python train.py --n_experts=32 --d_expert=64 --d_shared_expert=0 --activation="geglu" --balance_loss=0.000505 --balance_bias=true --router_cosine_scale=10.0 --init_std_router=0.0102 --norm="rmsnorm" --lr=0.00198 --beta1=0.9 --beta2=0.98 --seq_len=256 --train_tokens=294700000 --dataset="wikipedia_en"
Below are experts of layer 8 (counted from 0) of a mixture-of-experts language model. Rows are named router (the router's row for the expert), gate (a neuron's input weights, with its number), up (a neuron's input weights, with its number) and show model dimensions 160-319. Each number is 128 + 24 x the weight over its row's rms, rounded and kept within 0 to 255.
Before each expert's rows: "mostly gets" lists some tokens that are sent to it at least half of the time. This comes from a sample of Wikipedia text that the model never trained on.

# expert 28
mostly gets: "In", " wrote", " Smith", "On", "ović", " During"
router [117 135 138 128  77 189 140 113 116 106 110 134 156 155 128 109 119 119  93 131 109 134 164 126 105 127 122 105 109 120 125 161 133 141 121  82 120 157 115 116 131 116 143 120 115 166 132 124 119 100 149 107 139 171 154 142  87 160 136 131  74 117  87 125 126 146 115 156 137 100 142 121 132  92 115 129  96 153 113  95 135 154 134  81 185 139 142 133 181 188 122 149 152 156 129 132 174  89 163 124 179 140 109 141 147  75 113 159 136 130 143 126 114 137 147 142 131 150 135 112 142  95 156 146 146  83 155  77 142 136 118 113 132 127 132 147 162 135  97 152 127  87  89 175 139 109  86 113 130 145 132 141 129 165 130 134 150 143 112 156]
gate0 [142 133 126 109 149 107 115 106 132 141 120 118 112 131 135 128 102 123 138 129 144 150 140  95 123 150 127 131 135  90 105 147 103 117 122 107 114  77 103 106 116 164 130  93 150 102 137 132 127 149 114 117  94 161 132 101 159 129 124 167 124 102 165 124 109  86 130 143 116 143 108 133 135 126 129  99 150 162 123 134 123 130 113 125 139 124 139 144 167 168 138 123 128 132 139 127 164 112 128 139 128 171 123 121  99 161 146  82 152 122 152 137 128 154  80 127 160 129 120 130 121 125  95  76 142 101 132 110 107 125 150 103 141 151 173 179 106 116 151 122 140 147 137 113 117 108 110 113  98  97 163  98 121 119 105 139 167 131 121 147]
up0 [147 116 141 140 135  90  96 120 116 162 127 154 135  91  94 156 137 108  41 128 126 137  82 174 158 110 115 141 156 187 128 156 148 153 119 106 126 150 124 119 135 156 122 114 106 163  90 132 122 126 139 158 150 125 140 116 124 146 119  96 123 128 105 124 123 129 136 119 121 144 148 184 119 160 149 147 201 106 163 131 142 123 109 111 139 152 106 153 156  84 135 181  92  96 140 127 111 101 149  98  54  71 124 116 116 124 144 153  97 129 128 109 138 125 174 104 132 109 141 134 132 143 111 114 106 167 140 125 119 135 134 130  98 107  99 130 172 134 138  71 114 113 131 134 118 144 159 148 158 163 112 149 160 111 148 101 124 139 162 104]
gate1 [138 166 117 112  81 127 138 104  90 107 120 182 126  88 130 141 157  93  84  86  85 121 171 151 145 128 133 154 127  78 132  92  95 120 122  95  96 142 115 146  95 157 145 161 152 144 160  91 111  96 161 116  93 161 107 210 135 146  96 130  69 144 118 121 121 111 121 109 170 132 134 159 156  96 108 157 103 137 131 115 153 177 102 163 110 162 133 136 109 162 112 162 156 127 135 108 145 113 143 116 122 101 109 138 115 132 126 136 119 130 115 138 139 124 150 138 155 109 165 136 144 109 123 143 162 138  99  99 133 145  73 127 114 103 137 106 115 141 122 144 153 105 101 134 141 148 132 130 132 105 110 145 115 141 109 155 168 121 120 165]
up1 [120 159 154 128  67 151 136 137 106 130 144 152 109  92 108 137 140 138 116 120 141 124 123 142 147 120 122  87 136 122 109  99 142 143 124  95 140  97  90 147  88 161 138 149 122 151 158  94 115 106 150 124 112 125 138 187 129 174  82 150 143 120 142 138 147  98 116 123 137 144 110 197 128 156  90 143 114 123 172 133 156 193 147  90 112 125  78 105 114 163 129  92 139 145 120 104 175  98 119 101  93 122 119 138  89 177 127 164 144 137 133 121 140 131 170 145 160 150 135 120 127 132 127 118 147 127 149  86 112 128  90 102 150  89 107 110  96 157 141 151 145 130 142 144 137 124 140 134 172 137 104 181  94  95 120 133 173 125 123 166]
gate2 [129 141 152 131 123 131 132 133 121 160 140 173 123 114 146 151 145 120 155 157 115 152 131 118 144 162 144 114 126 106 156 146 134 180 129  98 129 106 119 123 136  76 111 113 128 100  91 154 123 100 132 141 102 122 138 151 136 108  95 188 167 124 163 150 157 149 137 122 151 141 155 114 139 141 100 135 164 140 166 148 142  81 126 107  60 115 107 125 174  88 134 157 156 113 125 163 106 111 105 163 132 130 155 148 144 156 147  98 124 102 104 108 143 119 136 141 163 111 127 149 154 114 149  75 119 156  79 124 130 124 143 149 111 106 128 152 166 123 130 126 100 122 106 111 167 156  96 145 135 135 117 146 118 153 132 110 144 150 134 119]
up2 [155  89 137 141 172  83 141 104 124 107 108 127 152 123 106 159 125 155 122 118 156 117 110 136 109 101  72 132 122 170 136  95  72  97 108 154 123 149 145 134 117 121 124 135 124  99 111 114  74 132 112 138 142 119 142  74 117 141 140  89 118 132 101 103 109 137 140 170 133  66 123 168 170 165 121 180 108 129 141  93 122 143 188 164 140  77 127 149 140 131 135  94 148 117 116 106 156 115  57 125 110 150 165 134 110 141 160 165 122 156 153 134 106  98 111 131 104 102 141 129 113 140 113 147 141  98 126  96 152 115 125  99 153 115 157 139 129 128 129 117 139 163 123 151 119 102 137 120 148  86 104 109 116 153 145  97 122 161  95 127]
gate3 [138 129 104 126 149 137  84 146 111 145 163 113 116 109 131 124 172  92  92 158 128 131  87 149 183 149 110 100 124 162 132 121 133 141 147  83 116 143 137 149 180  94 161 121 105 128 102 129 103  92 125 101  94 134 120  93 111 156 127 135 127  90 184 135 147 122 124  75 117 167 116  94 145 148 141 111 141 119 138 134 122 124 131 161 134 143 102 153 134 153 117 159  91 155 136 114 126 116 127 171 165 142 143 154 173 125 152 137 109 128 167 133  79 113 154 132 172 130 130  77 149 123 129 157 149 139 137 101 107 151  97  91 146 143 112 145 169 119 100 133 133 192 163 161 122 138 122 147 132  82 165 123 163 143 148 101 160 138 102 129]
up3 [ 92  80 135 135 123 153 116  91 153 149 148 149  87  74 161 134 112  94 160 141 106 150 148 111 129 122 131 160 144 112  70  97 128 117 115 155 133 122 111 120 105 154  96 162 131  93 136 137 137 107  87 122 132 143 138 132 116  79 106 110 110 135 110 119 124 128 143 138 126 130 162 149 106 155 100 107  95 106 135 143 131 129 115 136 135  89 136 127  96  98  99 103 163 127 100 166 124 164 104 136 139 132  98 118 106 146 127 128 144 124 113 128 140 107 114 144  60 120 132 176 136 144 132 130 130 154 111 177 155 101 122  97 107 128 155 102 114 125 137 133 134 156 142 141 151 130 112 168 103 150 119 122  52 137  90 136  86 111  98 159]
gate4 [101 113 147 149 124 170 146 128 151 105 121 161 117 120 152  92 175  92 119 151 150 122  96 139 110 149 135 150  96  80  91  99  98 179 166 125 147 120 107 102 124 105  99 145 110 119 140 148 137 109 130 122 129 143 103 160 124 108 128 147 116 107 129 152 134 128  91 128  90 105 141  73 118 150 143 112 130  99 106  90 194 124 106 105 133 115 189 157 125 128 113 138 101  94 118 145 114 125 151 129 131 109 171  88 112 135 133 102 173 102 111 125  80 130 149 110 133 102 162 114 164 151  75 143 116 137 133  95 110 121 111 104 128 104 108 164 118 116 111 125 128 152 123  95 144 133 143 101 131 120 122 104 133 112 144  97 120 166 102 144]
up4 [110 113 148 143 140 149 121 123 152 105 113 179 109 119 133 104 157 116 100 175 128 129 119  84 127 118 122 147  98  90 118 100 137 154 163 126 144  87  86  99 100 110  70  78 137 109 111 143 181 127 139  64 101 111 118 124 132 108 131 122 135 110 110 141 119 114  94 113  73 113 119 100 113 157 109 124 130 116 118  95 156 153 124 153 138 134 150 149 118 121  85 114  93 127 124 159 101 163 150 117 112 135 122  96 116 101 135  89 126 131  88 128 109 108 127 137 102 108 149 146 125 154 107 151 130 152 140  82 120 122 131  79 152  85 128 139 121  88 133 150 131 131 141  97 114  94 150 132 124 100 119  93 115 125 156 109 126 184 107 162]
gate5 [117 141 129 179  71 123 123 140  87 126 128 155 105 161 169 101 165 143 114 129  88 131 109 126 112 156 145 138 124 143 112 121 114 125  83  76 115 154 128 114  98 116 125  95 121 122 131 126 123  80 110 145 116 149 136 124 120 136 123 158 115 103 126 161 141  87 164 163 145 117 163 164 113 100 106 168  86 132 125 120 125 131 129 100 126 157  97 138 137  92 111 148 144 111 109 141 162 101 152 121 117 155 182 117 158 111  93 124 127 109 138 121 132 137 122 117  85 152 102 114 156 132 118 119  78 149 137 138 122 149 108 144 107  96 168 124 114 136 116 155 100 124 106 117 152 106 131 103 123 109 107 117 110 153 110 135 103 142  92 144]
up5 [150 134  89 143 111 123 123 143 122 119 119 144 132 163 155 131 164 162 121 120  94 146 108 129 145 143 140 133 122 153 111 151 151 122 121 117 100 142 146 113 110 123 116 123 119 116 109 142 137 105 133 147  91 138 135  98 125 175 134 158 141 147 134 137 145 104 170 159 128 105 126 165 115 108 143 155 112 167 154 142 116 128 131  90 150 151 114 122 133  87  93 169 146 127 172 145 168  98 126 105  91 118 143 106 151  90 120 145 110  80 112 108 142 135 112 101 126 153  90 115 126 131 152 110  93 135 142 156 111 129 120 134  88 100 156 102 104 152  87 164 125 131 135 145 151 104 138 119 104  90 139 109 105 155 111 137  90 151  59 156]

# expert 5
mostly gets: " s", "\"", " w", "°N", "-s", " dis"
router [142 142 125 159 134  99 148 146 111 130  88 146 124 128 146 107 109 146 122  96 132 117 141 118 151  99 100 146 104 129 136 122 105 146 139  38 120 148 138 118 119 130 142 131 133 112 119 123 128 127 123 165 154 139 125 142  81 167 128  86  95 125 139 154 153 153 148 104 125 137 174  90 192  92 136 123 105 136 142 131 143 159 110 114 133 124 173 175 135 160 148 120 151 139 102 131 169 136 169 142 190 135  59  97 150  73 110 162 150 113 143 134 105 126 130 127 126 173 116 122 147 126 143 127 147  90 109 115 111 131  96 114  92 136 124 119 160 148 114 129 138 108 131 145 123 191 127 119 102 126 109 171 104 123 146 125 131  94 120 190]
gate0 [ 90 132 142 149 108 134 121  79 163 150 123 126 126 127  99 113 116 127 140 120 114  97 132 160 138 123 102 154 163 113 133 121  95 147 150 134 127 158  86 132 112 110  81 115 149 181 181 126 143 142  96 108 154 151 141 114 107 165 105 120 121 130 158  98 164 107 146  66 119 163 115 113 159 132 130 158  80 131 126 131 151 150 120 162 105 153 145  98 134 126 116 110 130 117 140 165 144 120 155 180 141  99 192 122 117 140 117 124 114 171 130 115 130 144 127 105 123 124  99 120 109 181 122  98 127 128  93 190 172 101 136 160 122 164  91 129 131 114 111 139 137 133 124  94 129 105 122 115 123 122  66 135 118 138 152  95 137 128 157  89]
up0 [170 129 121 142 128 124 111 189 139 161 155 131 136 119 123 167 191 155 147 121 118 111 112  97 168 138 121  90 109 123 118 145 143 118 104 156 132 128 149 136 170 162 112 143 143 119 105 109 124 135 109 138 129 135 111 138 109  59 112 136 123  81 120 134  70 145 140 128 105 119 106 130 100 118  88  90 145 124  82 101 139 140 148 142 164 127 108 160 116 119 103 111  91 120 119 107 114 162  95 100 149 121  70 138 131 136 134 113 175  78 135 185 124 163 119 159 124 135  86  89 154 131 143 128 127 149 124  90 139 140 162 112  91 129 126 135 149 153 141 121 106  94 152 138 133 133 112 139 138 118 145 186 141 179 127 169 146 111 104 149]
gate1 [122 101 131 136  98  91 108 111 100 159 131 161  63 126 148 157 170  89 118 120 112 166 153 114 155 119 120 126 172 105 161 162 106 134 109 125 174 136 111 146  86 175 139 135 151 161 135 118 122 167 145 128 105 162 107 152  98 137 145  98  73  82 129 151 163 104 132 137  91 145 148 125 144 129 159 141 124 115 126 118 134 136 100 133 100 174 102 174 105 144 154 185 112 120 122  99 170 155 187 146 158 105 131 174 121  36  96 138 131 120 138 158 141 160 141 104 133 131 104 140 160 162 101 121 154 150  98 112 144 134 101  97 130 106 135 108 140 138 110 155 118 113  97 116  95 122 123 149  92 114  81 109  79 143 106 124 113 130 112 145]
up1 [104 173 132 122 175 145 133 158 146 120 163 144 144 162 158 112 163 144 165  93 126 168 137 118 127 121 130 159 158 125 153 123 110 112  75 126 126 124 166 141 141 137 119  92 142 112 149 107 170 171 125 109 128 135 102 143 142 106 109 152 101 110 160 105  93 122 121 147 111 107 143  94 100 143 147  75 120 135 128  96  96 171 113 149 127 124 155 146 109 131 132 152 145 118 142 122 127 143 163 116 101 156 142 142 136 125 118 134 110 145  86 120 135 152 124 143 150 174  87 145 105 161 112 132 135 136 119 117 125 117 159 143 107 134 132 118 139  91 137 110 100  80 146  57 129 143 142 165 157 140 113  81 117 179 136 131 126 125 119  89]
gate2 [138 152  91 157  97 109  98  99 150 201 152 154 103  98 106 144  96 145 164 120 134 128 129 123 159 116 125 130 155 105 158 115  58 117 135  94 121  93  91 110 116 100 116  94 104 117 144 115  77 140 158  95 114 130 174  92 133 146 133 103  67 131 134 163 118  97 106 115 145 135 152 138 155 117 118 143 155 102 138 111 112 165 123 164 118 122 146 127 116 139 101 119 168 120 123 112 156 124 122 130 139 113 127  81 138 104  78 122 121 160 150 110 150 121 150 106 156 166 120 137  95 140 154 112 136 102 159 111 155 164  89  84 112 139  91 121 116 116 149 137 153  87 125 153 101 107  77 128 116 106  74 111 144  89 124 125 142 127 120 154]
up2 [107 108 124 162 121 155 149 133  76 129 114 133 112 113 121  71 145 115 127 115  81  75 139 135 148 142 143  86 126 113  64 116  90 142 115 135 101 129 119 116 157 101 121 150 145 155 122  81 143 127 134 126 167 145 104 136 112 132 127 168 123 130 137 120  59 135 102 118 110 172  56 154 157 137 120  73 125 145 138 104 170 128 125 104 149 141 136 130 106 131 132 135 112 108 144 156 140 137 122 122 121 147 147 117 146 143 125 109 109 141 157 152 128 130 150 138 141 131 122 116 170 119 132 131 178 147 140 154 153 101 187 148 138 130  71 130 152 131 100 137 121 142 180 126 122 128 133 132 112 160 113 138 120 125 114 121 113 120  86 110]
gate3 [149 127 165 158 131 143 126 117 133  88 109 153  87 131  94 121 129 104 101 104  97 115 126 142 111 102 123  95 134 133 131 126 139 132 128 130  87 128 133 110 158 123 161 139 142 164 103 131 145 134 123 137 149 117 121  95 114 134 162  89 137 130 130 155 152 159 107  83 130 164 148 101  83 117 145 132 156 133 111 155 112 151 146 120 121 193 130 126  99 135 138 160 125 129 125 138 182 125 168 135 153 131 104 194 140  97 131  90 115 158 145  99 104 152 158 120 110 209 122 172 135 116 103 137 139 153 100 153 137  64 139 149 116 137 112  73 130 129 115 115 145 120 143 134 114 156 133 146  82 119 118 146 112 129 134 109 178  79 144 163]
up3 [ 96 102 186 158 119 144 122  82  56 130  97 110  73 140 133 106 123 128 116 132 104  97 176 144 126  97 132 137 132 130 121 138 114 147 154 124 137 122 124 132 167 156 121 136 142 110 165 107 122 114 171 142 173 144 114 142 102 123 123 121  47 107 185 151 102 173 119 150 158 162 140 100 135 129 124 113 106 124 118 143 167 166  98  96 113 146 146 126 154 160 109 135 114 163 122 111 171 121 177 124 163 134 104 126 121  78  79  95 165 136 151 139 147 140 137 115 162 164 150 138  78 126 113 153 131 128 118 114 144 142 138 114 149 138 123 100 123 161 127 110  91 159 119 108 135 153 109 118  92 141 116 171 102  64 121  83 157 129  83  96]
gate4 [139 138 125 140  94 139 160  51 116 138 102 136 153 142 130 131  99 105 119 125 129  94 108  85 120 152 118 123 153  90 121 152 121 143 129  92 140 149  49 148 110 131 143 168 195 142 124 127 104 135 115 130 151 140 153 156 142 158 112 135 124 141 144 136 164 160  92  69 157 154 131 102 159 127  94 136 104 101 145 124 153 128 109 112 136 146 134 144 110 152 140  82 182 134 131 117 113 108 102  94 150 128 119 112 128 123 120 127 145  74 116 107 122 127 162 121 145  99 136 108 135 149 142 122 136  80 145 115 139 141 155 153 132 184 110 130 109 141 123 119 123 144 124 156 135 150 127 162 149 165 113 101 150  97 106 138 128 141 140 138]
up4 [122 129 103 136 154 145 120 161 117 146 126 136 128 167 118 125 132 108 114 105  91 125 143 132 127 117 125 153 120 109 138 109 131  84 127 203 103 118 119 111  58 140 119 117 122 110 107 173 133 117  90 131 157 125 100  98 126 167 160 103  82 159 106 127 160 130 171 199 122 143 123 137 107 125 118 141 139 150 102 134  96 180 159 163 149 138 137  99 119 123  87 106 114 145 156 103 122 111 160 203  98 101 167 121 185 106  99 166 127 123 102 132 122 103 109 132 134 113 150 174 140 147 150 144 152 122 127 145 126 115 160 135 108 143 129 118 116 119 116 129 155 130 133  72 146 142 139 131 113  98 153 134 149 140 110 121 134 114 102 129]
gate5 [131 118 158 138 107 159  66 144 164 122 136 115 103 142 133 131 162 201 125  90 114 150 139  82 113 120  98 145 131  94 132 126 103 110 118 117 111 108 129 126 124 103  96  79  91 104 136 140 138 126  84 110 139 132 126 159 158 111 137 140 109 124 150  81 186  76 113 107 133 113 140 146 113 136 112 132 151 120 147 108 124 117 148 117 148 143 105  81 155 113 180 112 114 118 105 174 141 151 157 123 145 130 144 127 138 121 132 115 101 127 119 146 167 123 137 152  80 149  79 154 128 165 137 127 121 103 134 128 108 136 127 125 145 132 112 146  94 146 123 124  92 118 106 107 142  99 141 130 165 133  98 141 143 139 145 147 172 155 144 102]
up5 [135 142 175 125 100 162 115 160 104 125 131 115 111 145 109  94  91 164 162 135 112 127 124 124 156 204 181 125 121 134 133 128 142  81 122 127 154 110 112 101 173 140  92 155 147 121  60 175 148 117 140 138  89 137 151 162  51 135 124 132 121 112 141 120  78 130  99 128 170  93 161 104 112 134 125 188  98 113 106 120 104 124 116 123 110  96 157 111 121 147 112  92 124 143 130 125 110 122 180 131 132 174 154 113 130 138 135 125 143 132 178 160 143 134  98 118 142 146 137  91 129  80 136 178 114  87 153 133 104 123 110 102 100 128 114 153 136 108 131 116 124 109 117 132 135 123 144 131 128 139 123 148 144 140 124 137 150 128 158 103]

# expert 26
mostly gets: " him", " David", " William", " his", " ENG", " born"
router [124 135 158 140 124 147 130 153 133  93 124 139 133 117 100  96 177 137 136 108 112 124 116 163 109 163 109 122 126 130 144 156 119 152 112  71 162 148 132 117 122 134 149 141 119 175 135 108 122 130 157  98 160 144 112 141 102 171 112 152  99 127 120 165 130 139 126 152 139  92 142  83 131 113 140 144  81 176 119 132 143 157 150  94 162 137 155 141 118 150  94 147 158  96 135 158 154 105 128 114 156 150 165 123 143 102 119 179 132 121 104 156 116 140 128 132 176 150 132  94 129 131 138 116 123  84 106 134 136  97 138 143 141 183  95 144 156 140  75 122 155  92 101 149  89 138  93  78 113 134 142 146 124 159 137 155 131 151 131 184]
gate0 [141  97 111 151 122 100 115 126 112 131 143 129 154 131 162 106 154 146 133 131 123  92 117 174  98 120 124 132 183 100 140 121 142 108 131  78 162 153 150 134 139 112 168  95 102 123 107 147 120 175 171 139 156 132 105  91  88 145 127 136 112 119 126 132 114 132 110 126 124 146 120  87 148 165 146 173 167  97 113 108 129 116 178 141 104 114 144 148  89 107 122 127 107 143 103 137 130 153 177 131 173 141 119 124 119  61 143 161 167 136 117 151 118 126 127 142  99 150 119 128 192 121 142 130 165  83 150 113 107 121 109 114 116  87 106 112 127 134 112 158 139 159 109 144 133 116  87 102 138 109  81 126 120 142  86 114  95 144 118 102]
up0 [131 141 121  76 129 107 111 139 132 144 135 135 163 112 147 103 162 114 129 154 107 123 114 142 125 135 126 148 163  92 118 129 193 109  80  93 157 163 160 133 113  85 145  89 119 108  97 143 127 210 167 132 107 120 119 100  99 115 140 137 130 125 148 150 126 105  49 149 138 111 122  83 140 156 152 158 142 143 136 157  98 114 138 134 132  94 128 131  83  97 124 117 100 120 124 122 125 131 113 123 162 112 105 175 127 111 152 145 127 116  99 114 144 124 107 162  95 128 124 124 155 127 145  92 105 111 148  98  72 109 110 145 113  85 136 114 156 110 103 174 113 128 103 118 141  75  93  88 142 113 135 129 127 151 135 117 106 167  97 117]
gate1 [103 102 147 163  93 154 137 135 106 106 139 137 138 140 145 139 146 139  97 122 134 133  85 129 114 137 116 132 120 148 169 153 142 108  98 125 111 141 151 132  70 157 151 119 135 155 131  88 129 112 120 136 142 173 122 103  98 106 120 129  94 110 109 133 142 142 172 149 166 124 153 108 125 157 175 137 116 146 108 146 146 151 113 107  92 148 141 108 142  94 125 126 167 109 138 114 156  87 121 120 127 102 131 112 119  49  78 129 162 127 151 145 174 130 177 152 137  94  99 144 109  84 169 156 127 120 104 136 163 103  95 152 100 139 116 148 111 143  61 130 140 135 115 136 125 160  89 140 125 131  84 153 156 102 153 148 154 160 123 146]
up1 [114 123  77 111 106 107 110 102 114 105 138 117 132 148  94  94  93  92 121 134  94 160 143  78 141 135 137  47 123 143  95 125 121 151 152 111 139 130  90 126 150 124 120 130 123  92 111 147 139  97  83 164 100 104 147 133 142  78 123 103 139 144 114 115 146 118 136  93 101 123 128 163 140 109 105 182 156  73 138  84 156 120 110 116 139 114 104 141 160 126 171 114 130 157  88 153 127 111 129 128 149 134 112 157 106 162 148 135 120 129 142 109  93 115  98 118  95 150 156 119 137 124  99 127  87 127 130  82 119 179 114 119 148 129 164 134 137 134 169 126 129 143 143 118 134 103  99 127 124 124 121 109  95 143 111 119  88 124 153 126]
gate2 [126 150 146 126 106 167 133 115 108 117  92  93 135 110 168 126 134 140 150 104 115 169 177 121 159 136 152 114 122 168 113 137 141 123  97 124 123 128 139 165 135  93 161 108 100  95  91 124 146 130 153 126 108 137 129 123 155 139 135 182 145  96 123 103 143 122 145 134  97 140 173 159 137 176 155 140 136 145 107 112 185 116 127 155 112  94 184  98 133 146 127  68 153 147 122 145 119 163 107 110 155 187 123 118 125 140 171 139 165 125 123 124 127 144 120 134 139 136 122 149 203  96 143 126 129  89 124 156  81 160 109 154 110 137 101 144  96 125  60 143 154 132  92 116 128 144 137 103 130 166 139 125 140  88 136 140 129  75 111 139]
up2 [132 123 153  93 172 143 121 154 143 148 127 116 124 125  97 112 110 151 124 138 122 133 145 106 117 149 141 161 142 173 137 142 105 111 105 151 151 144 135 112  87  95  99 160 121  95 116 106 142 113 134 171 141  71 160 111 142  92 106 140 114 140 116 108 160 111 168 133 136 103 142 164 113 129  86 157 160 148 123 126 116 125 107 134 124 142 157 117 139 119  82 133 149 124 119 115 154 140  87 120 154 120 133 119 125 143 133 171 103 116 110 159 140 147 121 120 132 112 177 104  96 111 111 152 129 127 110 150  77 150 152 131 122 167 128 146  95 169 131 117 119 126 112 109  91 100 153 130 151 167  89 101 166 143 100 102 186 136 118 160]
gate3 [133 138 171 119 137 114 132 120 123 111 155 169  81 165 136 104 110 141 142 120 108 110 145 114 133 150 142 147  99  56 179 132  85 112 139 111 139 113  80 172  92 146 109 117 153 140 145 109 132 108 133 109  97 117 125 112 118 109  59 119  97 118  94 154  81 111 102  96 110 101 113 147 139 124 144 167  91 128 134 142  98 141 163 124  84 103 107 140  81 108  81 129 123  92 112 125 162 120 157 148 132 126 123  98 102 113 130 151 136  99 127 157 101 108  99 148 173 108 104 119  88 117 143 119 107 113 115 132  67 163  99 133 116 140 110 131 125 157  96 150 143 143 108 127 128 166  94 111 116  74 101 102 132 129  94  99 103 114 139 119]
up3 [ 83  91 106 143 129 142 107 129 116 162 123 146 167 155 153  93 146 126 142 153 175 162 146 134 129 138 156  92 126 141  95 115 170  98 143 134 115 162  76 112 176 125 149 129 128 123 108 124 123 162 105 145 142 156 129 115  91 147 118  84 104 123 138 130 100 158 151  72 143 138 123 138 120 165 153 108 131 130 163  83 148  88 129 144 130 135 118 101 132 132 108 141 134 142 167 158 108 132 128 132 140 100 102 131 137 150  94 135 164  76 155  65  89 205 178 148 146 103 145 147  95 128 106 116 101 170 103 115 125 128 110 163 157 146 143 188 120  88 155 147 112 117 135 173 136 136 140 108 163 123 126 103 146  89 144 171 102 143 134 171]
gate4 [141 114 146 124 110 133  83 135 143  84 151 109 178 123  96  81 169 130 135  78 129 108 131 157 123 165 126 125 141 101 120  96 106 120 125 133 122 114 113 165 113 102 105 160 104 115 138 119  77 114 150 119 172 142 128 142 120 132 123 136 115 138 121 108 128  70 108 171 139 127 125  96 126 113 101 160 120 133 134 120  99 179 145  90 119 122 137 124 139 138 130 189 106  97 125 149 118 165 134 133 144 100 144 133 173  98 114 168 123 139 117 172 143 141 128 114 159 138 151 127 140 162  98 119 114 139 133 124 161 128 139  84 133 154 129 116 188 157 174 140 103 108  59  81  73 146 132 104 171 110 138 154 131 129 148 131  96  83 143 106]
up4 [110 159 136 129 103 137 128 154 152  82 121 109 125 162 112 125 144 129 140 157  85 133 125 127 125 150 123 145 124 153 146 128 122 113  98 119 112 104 115 145 105 138 107 135 116 149 127 115 145 133 176 155 147 152 167 160 145 142 107 148  93 131  93 144 140 106 170 143 151 150 100 133 128 107 111  68 107 170 140 136 131 135 131 109 120 114 107  84 114 122 132 125 133 163 121 102 108 152 134  93 124 152 136 144 153 106 147 127 147 153  83 148  93 172 105 112 145 132 169 131 132 147 129 125  72 137 104  89 123  78 139 149 126 176 122 173 140 145 137 139 130 113 126 150 134 132 167 130 124 174 152 147 119 111 135 196 129 110 181 130]
gate5 [ 84 180 143 129  82 117  97 129 150 136 144 148 155  67 108  96 127 140 145 121 146  83 142 142 168 124 147 123 129 143 122 148 103 141  55 127 132 103  99 159 120 115  93 135 110 130 119 140 100 117 152 175 161 144  65 101 127 102 142 119 161 134 149 129 127 107 159 152 169 135 129 127 149 121 119 159  81 162 105 109 177 130 193 144 136 126 129 176 136 135 126 114 147 115 127  69 125 140 153  61 133 117 131 105 167 134  98 107 142 107  98 156 120 152 136 120 129 182 111 114 132 141 155 166 100 154 165 144 122  71 105 160 154 150 100 102 140 175 117 109 113 123 121  91  84 144 134  82  96 126 157 152 103 159 121  96 107 101 114 159]
up5 [170 141 143 125 135 111 181 110 115 148 103 134 113 143 129 153 132 101 156 136  99 113 138 153 106 104 130 126 104 116 136 141 145 110 152 152 116 126 142 133 130 126 139 179 119 135 167 129 138 131 121 143 142 109 105  82 156 159 140 146 142 133  93 125 137 141  82  94 156 125 143 155 130 135 154  99 107 128 171 174 100 116 145 155 172 151  88 129  87 140  86 184 160 128 131 153 123  97 140 148 111 141 177 115 147 155 135 157 146 126 126 152 155  86 187 119 146 105  79 108 163  90 126 148 166 130 170  96 114 127 121 120 135 142  99 138 158 102  94 103 137 122 141 137 101 171 123 154 123 110 109 138 124  87 101 175  96 179 102  90]